config.yaml
num_hidden_layers: 10
hidden_act: "bilinear"
normalize_top_k: false
balance_loss: 0.00893
balance_bias: false
router_logit_norm: 1.0
tie_word_embeddings: false
optimizer: "adam_variant"
learning_rate: 0.00132
beta2: 0.99
max_grad_norm: 0.5
batch_tokens: 131072
max_seq_len: 512
train_tokens: 647000000
dataset: "wikipedia_en"
Below are experts of layer 6 (counted from 0) of a mixture-of-experts language model. Rows are named router (the router's row for the expert), down (a neuron's output weights, with its number) and show model dimensions 0-255. Each number is 500 + 25 x the weight over its row's rms, rounded and kept within 0 to 999. Numbers have three digits each.
Before each expert's rows: a language model's description of what the expert responds to. This comes from a sample of Wikipedia text that the model never trained on.

# expert 4
Verbs, negation, reported speech. Auxiliaries, copulas, negation and clause connectives in narrative prose, and speech verbs before quotations, e.g. was, not, but, said, stated.
router:531493522525473509458432522492510510467512510501481448494485526500483513452508512484529479506474475553479522524497496474492529474479517533507519502497493469518506522509536515470445483533540461501544486498476504468455465489473530499508482523478473514492518496529482495507487522512503508516454497489541511518500521462480517519489485485488482487500521505505487482475510517498464462498541495480495520509502529473454430498481478522471509483502502499498536487508505548499489478481493563458500488552522476507470501507524443568476493523528497456501536536465475471481525501489518480507524480540475502547493506488504483518519517532553495511505491493504438518484527481520480490485456525489499490476489499513489479519449513479455535483506535554483517489528445481467500538522463485
down0:527503470518494468534448542532491466499558485463506538463502502504509482504534516456495533498495535462502520502552496512488516511489479577491539512509489495495548491453491511521528490527472498481489533476448506554493525448496535465512504487462477470508486498473488494482481493544505469479469496464456447489527481494468506497502488469461504536489455504504493467513486502516490513530493500499509470488518511520500515483517468542483503514531516512540541515482457454489497511482503515497515545529536497513492481519501503499503477505506558462498508486505491489552522499542516508532501547531511512484474510496502500508487497537490511501481514472535497483491500516480425468453492493483508515521441480547517534495527487515450484535465515483516492480522491498471498513529518459
down1:556468488482493474492451516511521503507485480503509505472541496508490515527463499462494497465532480511487529495485509534517492470456486445541479466534514471501481468543494540545514496534476503493527495493547520488520519489492477439517569467447509522494519527511511439486499499538471504499458506500505500548504543504513505470525500475492508527483500474526520480544534541509519514477494487523518511498518498542454478471484467461463456490513488468488483530497485470508458512529502482494518491469518517496489452539501502471483539448493477509517517531501479492484491486507495508520504491457502540476528494509447480513509530502530494500499490483413489503445490483470509468489505500504486501479519505477515456497482482504488518523499498478534475463487509526535494535457530509
down2:486490523473543504494502512507512461530461493486489550479525519483523502500495480497487551471483481530512492477508496526538510496483517524545462503545491544489549484490521481472507506508517534473497500528490493509529476491479497469542527520500503513481505514504503477524450516460491483505473478497471482508451471495499490487522479506508522499512511504534467476505499521538539501511513516549493542475479466507529531510485506499474549513515511513530511535486556517516520487458472500514501461496525531470525497476470550525480550459492483488483480471501478524487507510516512517494480466465515501449523518530539516474434552450479502550497481549508537497556503506481525475502558468527495493475501504500488497500504469542541482457487518481506524527504524565477464484488545489
down3:514557562504493460555498536479523475501522504500515478499523512531530489535500474475494484468508492487503483511470516472504507499517513469484490508470502452552526529484506502514499506524524471542511492495507519517470513498540520540507484480496469511511500478485496466515517493423502505498479552528543502473519505469522497504488534485509464448474504454567480494515505511488456538470522509518490467488482529511505509504493515534509489518543443517463484484507492504501562468491514514513528524541520498473524508491491532495486550484530517519515434511494516520467502474511493468551474501459499487556535525547518483486459531477513498512498473477482514489515516476538494512470537482473525540514543484509494490471505534474472495467527498529487502474531504482480492535523460495
down4:493484454514517523450458458515498516496503458509530497515501498466538481461473501476579535465479494550512520505512500470466428543512484545474535494471518474484520524494492454482470521507501515512517498530486515498523506525513525463503496495518488505488511491455511483510502496493509492520490517528507544527493499471512481508523481495517467481524495478488512490519474526488496522533492446511510512519496477550479491539543431498499486471497466465521511526531471449427494484492497489497455526488498514500531504474511504485491489488537473489525470458464496518488511511524533509480531486488489473511480498501443497495483460530481553461479535544504490470477478503457528532528509503494509520498523531487534456469514458513467505501476514525502535529510542511499514494533522504
down5:496520510490540504519494448504455500506547493476486473497467468487563484540504470511512507503551494508451490493451507517502501511488496514486512492533501485544475502496537512503528485510525526469475506466513490508491520546448502502484518485478537500505501579528524491517503480507509523486469519501479540471483481439476505519519461580449512557517472488487462508472514476486496513472511478493511525510516502450494441516491522511501502540506508475500557517493513542508553500494522467508503500482491518453504543478518514515482536489484481511470510505456486480508517486464493515514470476466443473497476531494470502513479499499509487461486504457466476496482471477441503463518515506486516488480495505518522536493466526467499497540496538520520524527516456479478487489518497500
down6:511468475531500528516527491504517520496548483503485508520531492486475493519485436506504487519454474537466486560476543457480525473468490509471502530471484472465487484478559497468483443501507549475504503497570497559458523506438527514507509516518503483535500492452481493511484534499547514495439539499516515494479541469506513501503488445528504504501506509490494509513507469507495516509503534495539473497490506493524480519458462492510477501468517459510538547482492493555524517519513503474545473513501504504522501519504492487483469516466515516518504472474529478480457484518534464487506488534508512548495479506527479453486506520520509508528497539510485507512491442522518528450491536477472490496506509511467475539476524467498513491474518506503530522501479523529514518536528498
down7:468530472550522510508510516444509507512493485482478521485490520540498536514475518547528532502494519480456509583479519492521508478539510511482529458426494504516519523510517494468506517516481498481547501487510508472496519511515511479479496490502494522572508449541529482510474471475547457481491468534463493522568501532554475512484474505491497516532505478454495468502510508524528479476483549502466538514527448509549486457498504558501525501551527493493482525510516484489467526525500505495503512520500508491507489511495499506467517482492517539534499559502509493499479482467506514514488498550505520527510500526546526480484506456498507490537517515531483524477486470505522488491545518512547495516470503520538499486504478464512536485478504489476483499517498487511501526452493495
down8:542510492475541499492499504475512507506538515500557503512520465471464514485527484506525497543479580537504496524518546511531511497514476514518501479506517552523498513500476477517461525501514479522522473519503506473461502479513530473500507515502466504498542498519499537506467538474509536484474516498498487515524453494509541533516499535540536468518490525496517522478521450475501489502492466499441489531544506499474487485455491474509536513502509500507500444495472496522487515500502504505515516524468555550524497516457502548530551454545515515520501499500459524490493483495492495519507503491503498519457498506469488520444472465548505494479447486458476497492440500532517480501458458492525517461513535462500522494486541522487492537466504517552507525502507510520504513514490523
down9:490500456453446490521538454503463515464503521528507520494480519520520524487490484480563528507495517496510504511482523543495536500511513550517425513504517537482524506517513437520536500453515517485521475516481484542525473507514493493492461443532542470496481529495481459522490523479497522509511526483512504482495507495478507498453527507474518502532507496502497465524511534528494498525494494531514508496475491501528472531497493536513524496513471489521502516506518456466513507511478527481514506511553546523518527534538505489527525487457510553435504519518479523471511469472489474462545531505534505520518466563494504462534475463543492511518486472498508501484488527528524472500488485473512490491520554469470502482466505522492480520515495546494451463478487475496500499481495474
down10:486535502526478446495491514491543499515493512517452539490467504515505517502569495498486481488540476504515525499509528510537497530530526485533466454515513519514535500473516490507513507528496517517486481492515501504481454504521513480473486486483489490544469457481526483489499540499518521491514459455534453518500499466503487523480555499504509517507516519466504510554499492481534509520462487489537534492513532524501485495541496502500530519507521505486490491501514491515460483563489509490411513464492505462556495514507500461499488477492501563484527513495530528526478492541510486528472474496506473505512474483486486480520515512507445506451483475481510532448458491528560471518457484534525469485495488512497454501520544498503461466532543483508539520498525495466504499534514525
down11:546488497509527482501463508506533495541515501451530445515450472510487506487534506509470466482525481529487526507499517483529474486498540481477480512518484514525499478487549520458484488484504519501510502515478562477516498496482512495497499499462459459488469552481492455487458495490448495517478489448492497469489489548529543481473464481511505546479522491482535491495507534516480482534462488517457516533514491505537519492467529505522502437488455521473508489510493499515486479474514498501502509515508539511501533486478488491445493490499491471465523522511518472484500502483517456514507495512516491487524469402464467525500495496500524467474449494549490506528510550501521481522492490547512468506492508496491468463514503489501503504538535540496476523529509464491487512476466442
down12:515509511536553449465531486517513496516489478504496513504493500545515475502461491494519488480489531490540510491477544500536491504479494529475491478500503524518505482477544480537484474530520495450480483536513494484508492470508424475489503509540470473484485514431447539462463537548498432511509489503532508508489519491511498455486472490457469499483499475488507482452506475534507520487463497453532536556505546491451480496500488493499531544517482496497493482465500502512524508514502480500517491464522495541474488507495506503500488530476463522489500488496517487521531472541509541525507469465505519490497466515507520467443459475466559500505504510500481447486464494527506473491530505458499471460456441476475487510523524519490515505495497472505482479481498516502509489515500516
down13:533522511483512477507484464505501472483514495520489486474484500545501460545471513466485493512446484525497492513514514535528526567488480499544531489464526503457500505517463491531465486516473487484486478504526498518502474501512543484505464497517512538522538493532503474465477524566488473523511491483564506522482467519469483453475487492490490499464488485513503526501518450495503493503503452494464513503482497482509453537483502502544496489504464544514500536518491509498450508463503490483504500522468507461476469494498481518465502531517503472473519495531486501528491507513515529440507523487519440513464482504484466459494497444532527508486477520518514514459499501515520522447540546522518478526481481539523495495478457476512510460513455547515505478512540524476490525548508510
down14:510517501510508499535467483481543529496494557483512530496492468478511533499477480534525470502474562497519469475507467540508477494474493454512481505521495482480503478527512449533489510532461481513525487498488484512483506522478533511487463518515502497495518481509518497506528476534554507505473501475546492467526480526507508500507450496508461546495506521487444481521497470516517512495504511509516474488504520507492473518499545541512517500503541465532467482519496494471498471482548545472490500446494517534543506474502536509463498482471470502479484489527486465459528543551504509511456508472539426499539478540485490495510516495463482461499495492501519493470513499497513493494581535533468459525523527492455502493526554498501487519515487518509506533466479530475544497505495474
down15:523483510479513500480538496513506555540465463464512489449459499511489463494556503522504493504512527529458503489481507502489492498500509540516490530487500549482481518494524491465476539535494486527521536525529480511497444497504484529500474479470517480533514477497472502531494505542482517530491459459470489496481483518479500479506543489512514498501535510500527467472454508544490521483547510481469482481508505487483505492490459480519488478486525465473519497561516471510447505523527482502473492522491452489518497443514463528499477479483502486495496482483508465484497449555490509506501514487541478549557514536469500499539533493472504481492503469479537495540486493527507456496493496512491519483533514473529519480518442453470500485468492522499490484469458444535471522536474519
down16:519520459554500539490503484505506497544490505501482484507476529509482537465478478514497461427543523521477467490522471494518535500478541534503512510473502520515475536532504517505496510500499518523504489489483489550503498495486469497547530487557474487584507475502459515481491475494483503497550482529511492506478506515522510539475538474522493529507482509498492492492493532511462501540497522500499502540527498478527505501488563434516509467489517508467521503507433513478522509567529496490488491534453517514443513504493498506507512463500502508468431517503481502517444487487500483469482507455480497482474532498519523467494533501461489501482514524492501451464506507475444513507481527473512497492459493527533549499507490493479472528521504519492507483496529498520472485526494456

# expert 3
Prepositions and connectives. Prepositions and conjunctions linking phrases in prose, such as in, of, by, during, over, and, mostly before a noun phrase.
router:510505519458483472500481531508517496516498497517474485507497498517446507513459551494464437493514494536506514524505464504514550459522505493493471519517513510495522492498490522513522475482525453507465491533484456483455496508550495521539490563469477480493517494494514486546483502500501497537478471502496487482517514499476500514487561492541455486533522511518522475489533525484475461465501499550489516482501523492532506494436531494532528441503459519494487531472533513479503503506519504516527466506511452554505554500477464548487515483578509509503488487476450527530534524498478515512527506482491452472508503512525521524506491495505505530499507483486456511488490511505501494512474498504468536537430523480517488523497521474467551498515527528469506481482516464492502506520488484
down0:487502479429498484479488399534496462438508495494492495476552548505508517456514494536521510456485503487484535518491521522512483498474467510483518497501496508510525493453538487452486502489477488525522471505462483478499477499534480491510473489502504503474502509472471528542489433473510506506535511481510493489503450522498533500487533513547503500499546530459453498467482494512533512498481498493518540532467501545497471487479469508518530503513513497498521529494514501468496493531494531497497489465500496487510512537524541510453511484464497499544477472431486483556505486503522459486518484543507499540459496483477474513498502476479470483454459502513498506460459476467502468549485531520516497468511485506487529502527527484507497500492504496474494474486539475496548508512493487
down1:479529514551484524521504514501465479491507479492472544508503507514453544521478507500507512495499480525484537487482498474483471497454518488501505489496528491502496489495521533436509472502469525479519525486512544498495476516482517494489522508507454495485480501492510546529479482475512525533464521479505461473510497449539515516541496464476465543473526490512513522509482502459524533525482474504426495487445492515531481520551476524505495466523459518485486482542506497467519467533506477527492505554509513490456545474475441496539547456552514487496517521504480512468502476490494515529510473511511460473492514475543491516497495464482502472478527487467491503498508471483526497553477490521486479508507502440527516513533521479524493506520460517454441460479465479506488519513493483
down2:500508529478519529455467512460499503453533527446499467478529492518507527534497534519466469500483511455500501526543481525501493484548503513459544539500554494510490462498512566518479549474461501519472522525545538477461530503523554500523483504564518483531488527483498502510449516519507482513528472514461523505502476507472506528505495520483488531498488493503474527516509508481496499546499538549482500492491492529506508518547512507494474472474438508533488460498536482507491513529539497490494490528468511464515478505477501471509476512518533479546485568518494493471495526468526440533485492465469548535492510487446487477466487489518494478492492495473477493503493506486506514477497470504482487489541516501526495535497501509510512485497478497515490528541494496514496492479456469
down3:493493476553477521497465535479440517469475521487499472523508554484456522485518524469462459526517520471552483467508459551523504471474517536533519515505480492516530506505479496508496511498488503467513512506507503465482491516514500475475473510510495502523460499531495511526512516492557511470519482552501497473490506507486483510534435489493491524473541518465535489474447524498472470536519507481486494484499505528475517484483508518504466522476522513514494551509547475516532477513487497466485482504451528499517540504463519429490536493500445458477474497501487457473529495479501511478517509517552535472516476430527493522501508511465457511515521492499506461489502542526526482479528506501495502505514521486504475511490525495465489495547493467489511458510505493511506465447524474
down4:510496501510487486514481507543508458519488485561466522501524509489509498517485494452485509501467502526515513526499543541495517495475453483485500522483467491511477482479526461507510486520494490483491493511503483527521453493488451545449525487551489466486474531431486473485506492495549556550518473489515495535486555525471464530496458490471505530534506472493531480487511500489456525484470498520491458484485519513467484504477493481528479496500489549493505473510529489480488517536476503526527516475537490495507503510501518483495479507489456474498492478509473486508508485521550492493507445473470544537500475525496538557486526529511511523524466516515484530491486464554528480474513512495481495491486493455469498460501454455475538517446485523515524494521476510484488517490493433
down5:478502474526504514480536478511486513471464531510495465491515524464514461487526490487498517487494470550523529555521487536527526511521500503533518507502519478457488543504487476485480486483558487511536508463533477495507440499517489490501497470493470476499517506514524501503487480515500536513546504523480512531473456499504503500474532474554517455513500501489501497504498512502483490513535520501526480517539537487520543507494481490512502485477465443518528485543477492520498481508509544475492546471477466520520504488546501507541485501542542487497518484484489475467477501543538543505518470474501489553474525514517460510476516496534474444552476465491511468497495468496522536519571487439490452487502504540468552531473475497467485492493470514497553502504517518516489510505499503
down6:491546495498527496520489504539524541483471533468507486506558511498482515479445501521500511476519476477486521534500510535498499522530509514473483489512445535525531458494490502514481506462503512479520461533474494477515477487514471543533480523520484491481533444512512510519501476542490520495503478557507513495521496488517506512478513462463499468516451514499553493534451496498541533513480491504493493506510492475469545438511528484477480512531539477472434476474496516483519503477503471528488538482503500523505517511449491484531448530510487507486527565504504473531483485485482530519490520476457537443514479495515494495522480487504526531542486527498503509478496504489538506527484470519469494493495510527511520522490491494431524477477471464493475518520466488498525488480553456
down7:471552433505463500507502499499505494524484476523501446454524490505478486488519464527468506509544512464480525471488503499486527483507536464477516520577510533486499480514479496517497521503474508490539497556557462492486507487509438506486469513479541490521513467541541494512537516518468499506474541492498504469528448511501476505534492442503531513502458479500515503525530474544546525513523502541491478478477532523520493505520556538498531506514513504468528493483545460487524496506507446493513481519499518471477520493501508556477497489504517491508444513505469490498512541520529491511506517494552528533485539502496463488470486488511508538510485477536488480520501502526494491532529496472505485532436530542497483485499500498525530481511497502499489498521487503456502514474477481
down8:563501457496504540503488498454506482522486517537503498523534517499508474497424478464495510448535499533487463519519469464482469546514488502515526513486488475461491464479521521512493488542461532520519500553504536546504526522510480485492490527488476517520471473528531516502521507515539481430495487505499524485539484487505490467475476468476498509487476487492519519495496484499488524521510541491478521531491495496493492543493533459457501489498538538525491467487526542491503515492548529440500505478503478482532485532499485544504507505513485522533514479511480559473517494495510535511455540506521548500478512477489472498467467472512487507516486494519515462502508437504459503489491508495502552535550505545530493503476455503484496493479510489483512462538479509503468529536481502
down9:535500496498501484517515455475563546517492468486487513518460531502557520498504518538526519540514492460523511524505498522493493525529526476481507493494464516493469492517496533464485555532512469487538506471476519497500467538525519497580523455491504541542507473491453496474541478522470470518513534481500533544513495478510471489457462507509536467473535470501512508503500494521495522457540526544477509451513520509533495505449502461532509504529508496532465496487487459502520510537477519535512536500525550511468497454513486485539470510501500535489515510462502487497482516486491481513480509507498513491500513475485495496541518486488499493536523484503497543483477518511491547502532526543509542509514484494474523497442486498527508526517468528512486457486503497547494490520452483
down10:519474517528540474501509561496518532498488531493499552480470477545496519479519483485487535495504488543509483506537500496437498565487473495475497481519472499495537489525507497485525493476485475499518516499516513505495527503544485495471479466517530506506494455494559518485557536493523486488513458529533486474479513442483480498498512523520504488487486476507459484540542499501518497483489496478506516503520514510464519488518523538482508556480490478484505539514529487485522525495536495498535541561523470474487524486504537504479552513476510465491537467485489532506558476498510524475521475500527478488458552512495557502525480442474498494498532535488484509513444499452493528481471489485520493495472487454505506509502482547484507501480483483456528462478461480500513522470493483
down11:469493502495520499531512577513553528496441528515557518497503496453491501482485512491497531524561546530465523514479483479525571490516493528514485505490492507519531498452533538479541486512503514483508477500476491501474483529507501483496485514499446434527513507501494491525494504453519508511505491521495483535498484533485502505470491519498509535455480492533559530486503515514470500506490498481466475502484507538463488484489518507497510496531497450504512489480492518532547531494478520496500517529453499521487449485505511486502443510497492497531475467502546510512519494479488553517499520528480512534489494489514498515509482516483510472496545449531507515482464510513465498503531506480483502527504464496505521459486521440546488518522553509509441513475511502514452538470512469
down12:512522527488464471493490475473503458530505507498516491520487531520458492459469488510486511464509513540515491524560483535502521531481470509521488483521515492540486477520486520507513535491497466533512516485551507529485496514478468479458522538501519507474468455489513533518488543489499516545494509512533479459486495502442478471498480447461491491481480477480541477478539525557514467455478549461479525489517500518503479505454525447536511518509518510494510496509527488502496520489521512487483495526511474520488464489522484504521483491496532516500484493497477532542484504509501506494517546518464488500531516528519470514471548522482421451496532502471452560503488484517507526546545477506482533516535518525534523501533537522509515494526500536513505498479474478475550501516504494
down13:483471524462500484487466500526471502532563497502508458537495487449482492505477495517447476521502500524490518531491512495450501475505512518470484527513476433526510489520505493476451544496527469502512491512506489511436514526505516523495470541474544495487505496525521555522462509503564494510466508539482492517475473468512500509506507498497485500532509475444480516508444490509522474539495547492493509447498489536491495553492508497540487469577511513505486508517492517514491501460474477490484535539477495483473459487527476528496501521485494486478485476513513525506507468496534501517505492518519453496499542524438543515524503491515520507521501479504507493496432529506524490515505545484512491516525502509448470548528504477507510442479499533498509481472514481472477519490501484
down14:518528464498465510489474503500490495531471541524528479495466533479498517490499452487468463496486497531445509498489533528527498479498481506493505534487489496477540504488516465501514495460485526505478510507489467479507486498482456484506510512518524542491479523509510446565500527512509485499526525514482513506477494476525533497502538483475502511538537405528465476480485480547541502489525502549513459466480476483546481492544462501503497491475525524480501551459489538493474485438538544498508460512498485468501493500489531534499479525462497539494528529503511468475469482509495498532479473515480519468493504488497495469488486489489531507453513467515505468490505480521468479479547513542508534500468515506490468524515516572531475499486499488465502480496495498509467483497436506
down15:507499519509513456508523466544476511533487521521462533488492507504437525490433472503524456501502506474475496486515487480519492499506482481507477480501457512515503489463515496498527446455494455475494507538521543553491490544525466508470535539509482488535487489520527509501523445494455464480541494485495520532456498486516465527494467492502468495479535577469446500509513462474542493504524479526502510490479467505513496510502518477487506487482493490531531543532489483434523483490510471510493473521525498553500434560521535552505501485518479490500517471507525517502510506513499519492467476493493517498491524488469508504502484547501520484510497496516489487500502504520511520520506460464475534502450510494510524516492515535451482495525481462512480479501493532540487487454507485
down16:498476519498500503528533480475451500534493493488467510469508486536502540497424466528474506536495558501521481503501474522470520496509462487514486495548490512506445533482530503473517487481463500461483516478477523489495577502502500506535495455487532478477516529481435497533506524517529520495553465504506479514492495487499476473518451520480504511475516495506524505530525488520494492483537515462502528493517491479520508476557533489501517540482518527439461513505513522523475525513531499470491463468517525498506450494538514506500505505519499460508505530487501495497509476514490523510493545494497498475491566469524513490507559513517510518497501561485493469536487490534490470493487511461483501527515519524514580496449517507526523460485525487519498488480470497477487469492519509

# expert 9
Hyphens and name capitals. Hyphens joining compounds like Tampa-Orlando, equals signs and pipes, and capitalized first pieces of proper names such as V(ila), Glen(more), Peacock.
router:478516477483552502491508529574479528508477501530570503528514495458522488510503431481514519520500480432522457495485503492514507529454491503522481506482523481501494474483525490477517508495490549494490483483501567510507488525484506509475502474542511488486482486490524504534513489503461500476483496491521508528501508480493473482513518455528492522502502498497510485511536484470532510507527498451508461488530483466492528543482504510544498465521473511444435507547467505486519485485557436455506520493481519505523470498528516486509479485485488549468495515468534520505536494550481466542477465518490518507489521473470489502503521436487528513478508563497486506487449520461489528511499510482502489462514492512486514471501480511520516474497476478504511511477525472500446490501525482
down0:494454474530455525490502482491495476484466520500552527484520498479480522513514500504516496442474476479471529516518545489467496510463533503532526486474513465495494538517505494532460522463482503455503502491497447444494503499502508497557526499483500481519495539513485501478473524518553517527504467514494504489513482520491505506467505493496520519458496519497476484485445522473492503499483497514552498497500542477510440553530528491458503485497463488537476525504545479503504489505497516496496491457480563502495503509440507530528496474504507487545442539496505496519446513489490477501516519533557516500516522520500487455499492495501510512500508503492481486509505490518474478547490547551485510543569512513476468469457480495496482518451476486494502474512524469553484495519493476
down1:529498484486492499500487513520514543529494469496497543496517525463488489481451529532483471521485515509490490509475503506502456504452505507524492496494486469440470491476520519467497519492529558480483584506526520551522486502491531467513501516480462491487483491532500521503449500519513516500495506520518465493482502491467489503519525530492528462501469532462515529495558515495531499473496558471448498518495514473501513540511502446541522533488480490495515501493474487495529494528452473441554523511488518498521524474491499506551521534450484490476513496532500497495478497521484505544516467532463491517485510464504461482486487500494546505525527472500486540468497511573483512481484479493476488508534524494525519468547487495503483470492499501425521508469478497511538509484497494
down2:499462504493509516474512528494487523505503510511527505489505538516512511507426551479498565501488502487501479492442510489490503444522515463503557532489466496498520497483527508520507536507536496482486546484441519513534485528512487527479498474525480535507459514493506471484544475502505527477467466517471509508496534522478496474503536543505482509440484483521501494503468478503500514509491548508470518502495449478479518484493520488514498457535495473519491440534459440513460528475509422470457514469452486509519468432490506519499488479495529523534486551525541478495531540535474478496466479489508523498451528506503494482470491523509496476484495480509485495484480481490507523541508485477493471503503520476511474523524524511527523482508504486489476505468484501492528498498533483
down3:498499541498483538475489520471516457508484512474528509512444457480473530535503425447497527531495459471494560496543558510526514507506498495502511502529515525460496530478501559513498519487525510512510484493512518529490477518532516478517496448511464514478504500546516504493481496452498503517507524484544547521509460513489489480485501501453476520466559528494480494540474527500511522483492440472526503453486489515452506482536485480481492492525486515510512472536490494501479474442461526504503465494527467493524493508485503491474484492467495561483464498490478484454538527513535463561484498521503477483500488515509484501503488472484518506496538489469476479515510465521577480478499519466500521486499481509504500493536520482519487508485529517528500534488499500526465494500500493
down4:539513510489497507488471488489478499515449524469489483502524497501522501512462493497489454489492531535457523471479498473497496527498481521525508497505485486531451515528496461485549506530485542464522503485500504513489482491497502512439529485510500529487452502513511510472536540519532560468504478527523507490532507491526459506524506466501508541543466533527512480485496470508553471514493564447507520532523484518477457536521485509498511465484527535480481511480514509500483458489481527505483458489482463474520506527495549536496471454456497496474477491465471506522521501486488491522499534530552506454537512530519487523527516485506481508530455546487506502491504502524463535468475500512474483426508504475476540527500497495483493496544508524504499516512538469458536500489466480
down5:494536514507474496521540496486466461497510524510492494476522470486529511507413515510507536483481472529502511547482544525526466476450504477500511517486527546480499498508520540515480501472505477487540507557518527509532546519472487478463491483513501502480508517492484466481493515530536498488534517489456505500535521487470495522509430472480467491498503553498479504473451468528501543529498509497512434475474490542473453492496493503465515506476560485482520505518447493492487506488494516467519529464510500495486475500491475507505496515491514542544513454493527486524485467492457522495493513517472496485497481491495464524511529464432494548467498483521530522510501504502509517525492491493486496481526496469476504530494487495465441476549494497517493563512513502513458529504486506
down6:503479466493518562500565543498495514551520498510496462538438471527516491498478504527463511499522490529513465524500496485531500510495517495523493439509449507546461473470507485484481515465485502494472517500483496508469480506490496526540541481496491515456476535515499508489467511522505473500513481516471483498480532500523553477471468513481498519507468489495504518541466496485496474512518482485496472528487478507513553508521506557524490505510520525523483518540491462471466460508505510489458512486499475537483512495476469509484466514544531536500489530498531531567522453517487480553508451512517535473537523523524496523549458519518514481484508531470488527510469493484491511433518506495443501511479512501530510498482491489501529496489487541471474490506500459505522545490502525
down7:530512504481492482477461441542512510517499511493511565492439477522487547494472510545463499488492547569506510476492497511486492501493525527507477565505486486492558506515478482472483484496557491540499501569509503479526489483490494465482514514509489540515479508496512531526480492491488525483503527503463458490481477486484554514465505517468492502512535531508500506481478544490529464476496487497504460494516533535480430474487490514498476464497482529504496517476494539512471523508523498509467496557484503513482513478470451497506483470506522441522496505508482449507507510479518453487483523551527506512464490494496486494515484507493525495528487465470500497490484479528534525514524517510548492477479501509474493508435431501514521510514464477519507508496512468503495531504528470
down8:515522504485520475523507484474428517481506458480498455510494529507482496522475525537517505477526454476512493451486520485528522566514497511490552469485547488517477502504504514472500549493502472506453494543498504523493493518516520472494472485501475489551517465490502491499509521525520516502498435455523472518483467474462518531493458461472486507520497453502522500495519463471513527509461528528542515502469519504490483491497473503495546521509509495484494490506476513474485525459517489486497517537530480479548485494495494533531484508492491513492512511496511453488487563478520491552491491531527530505499491437465501442502514476518497509488488517494521487490502491483481519534517520565526482503498444484504535549490484536479496514526505503491452516495500486529503468493534578
down9:477495525488541494489516489453534471494477448485520484481519497538542504493511532479537478497481533461486544514530504511551438496467509516488515528468466505479528501494556553483480498535499478535485501519501477528510506496552526501509502487468478510496502521454518507500496542541493477504522497500491514503553525486519501477500513464491504485546490458477486449490518502501486535496516452474549506485483455534552487490503512472495487524527537488496502503481480521505499500519461518525492513469512501502502522522489481523493485479548468478455479537538538509493472516453479522509493505469579526515519506513499505466485510493493533480493524495449466492476506482526498488514490476511499479488429516501483529472516499460512525513493462495490534495476523459535523485439540501
down10:507504499521516491516482520478513509531488474480490482493521499519535473489485515457486501466513530466497502519504537471574482501454476504529522518483541490485509483496532495492484551495497464449499496465544511503489465459520485518524500516474528490493478558509455472508516474525509471465507497459518487508519495511497519453501456474505505501506509543486503607436555554504531481493497480486508539517506485497525477493532509511470513498531475506489497492504527544509464466517524471495525487527471483509554533498511504485497506483473513480478470506475477495552476485533515502517460468457471470507483529504471529473451475495523483509484453471483498546509491455497510468537503505499508492463512476473504476498491535486484434499505478487495463490489488506496504528520505477
down11:487467520474435508491514503509518495477483465542507477527505450509515490467451556501488504504460452515546511532577494519511494518521513523488457515496472510537536524546466538458505494553542524450477469492503483479504501529528483465498494482479469458538504503545488505505481528504496483472493529483556498513475555459465479480483506480512518476529565503490493518502469465462498471515537543488477489463473502478529525526482495530490470486492529499511444466525493475486500517527504474503516503484500490526504479554514510482513488482527516481489481478493511534469501525497484508490473519498463509506507531512510519474505527480516499485497501460503470522544525471501504482456510527513506491473509521502503475497507464517481512504489527426485473483510470468497519513472488517
down12:528563509478512547569466480507513475509520524476539459519507507536492518531562477509511513509513469512525492499485512505519502438495533451499462471518500488508526477493527485494504503524519473531467524514512487495501474517493480517485502484484525494468495530509522490535526505516484455524496522506526506498522487511493450497517525465507507490463484492502472485527493516484485468439514546492498447502529488501490490494464466498510515425486456516480515477575470513520513486480507497503550476496533526470529506518547492542503480493493497465541458480482527499475483487486478495513524464503503538524502459518535540458497504521516486464496499467525522525466505518456492546476553503523485446533503507540466511480527483505494486525457476504496518508487496536504506521469507497
down13:513550488524486504492473431480538488475493512505490513495510507526479479481478500509518491531486464499505520491463496551479489491490507484499441505533492518481499467485500495486485486566512471518500469485453487476486501491499491452518507484483518470491476505513489512509517489490529511516515482480518522540500512524523491497495502486485500468464513484463483521488506511495471533477481458531431511514510491486508500485476474566499522480497452491494533485505563532522482477523509554483468521473510509492486558438517504491471484523549505525490467529505472499519518537540525506497483515481469485464493525498472491474473488458537559536543491493509501513505499508487475537508466487510477480461530474457462523522558527471505498504533506498509542474473519426469519464535518497
down14:508511507493484518479507486525479557531509471549503498494495558497515531485524473479513482484486535502499542497501514495500491486517485541529542475513488479529451485505548513515539512501532475537495502459515489480468476487431523501477508476513495510537474514462496483488550481515507461530530471501490540496511464509531489513488480477515483517509483501477504486535494514441479500508501516506499475482491482527512481485486453471492523494556523492503532552501435507450497487510495475471453536509475533533510475513523528478539532498473541475476510473498465486517522497500490480529468540515470483487485546515507464537481512453488516510500514479529510489504436497503528471490534523528527497471513508485484481484498489503496477502486556455491543476478548522501555478450500483
down15:517519487468463531500521503524490537504485484464456476487499470518525519504547488508513526457511536484516539463480500461460463459493507494514498479452522493454537486501484528461473519520477501527522521467496534487486470435500508510491497474509477479497577460513478490458441509469546489557515497561478544486438471508498494479518489506537511443525497500537542504510466454480514472474555481504500486469480519507517482520505508528502520491492488525521489504506500454513493484509494539518526535517506494480488472490503484471471487497462495482504490487526472509484494533491478485512487521463524502498493528503538503518520527525534501540487466529490531491483474492521507464502475528467548507474491511483473501498514505508490489481458470509550469532498472501457508512537520499
down16:505460489503485470474496532526509499510529518496478560488502482555476527465451512541503511507538523493487445524463515465491471494570498474465529534502527522522484501521544461516498512501527444487502506486532511491505531482500527477498494512484506459504510537489471520532493538500498490468475485547510527472494534507466501475511523521466474496486531492499505476523508477514533513475484518491504521482511489497505516495543507510447488526457525499511479536558457498466519464496457466462497481522518522509529495516495501500516479529517478478458506507465508479513477501505478444534489487518449467508539497544492541519518479488502529489514487550497486494504525490512469461460468526496555509492468484508516522504462566541524480534478478517516524490484502533486522525500514531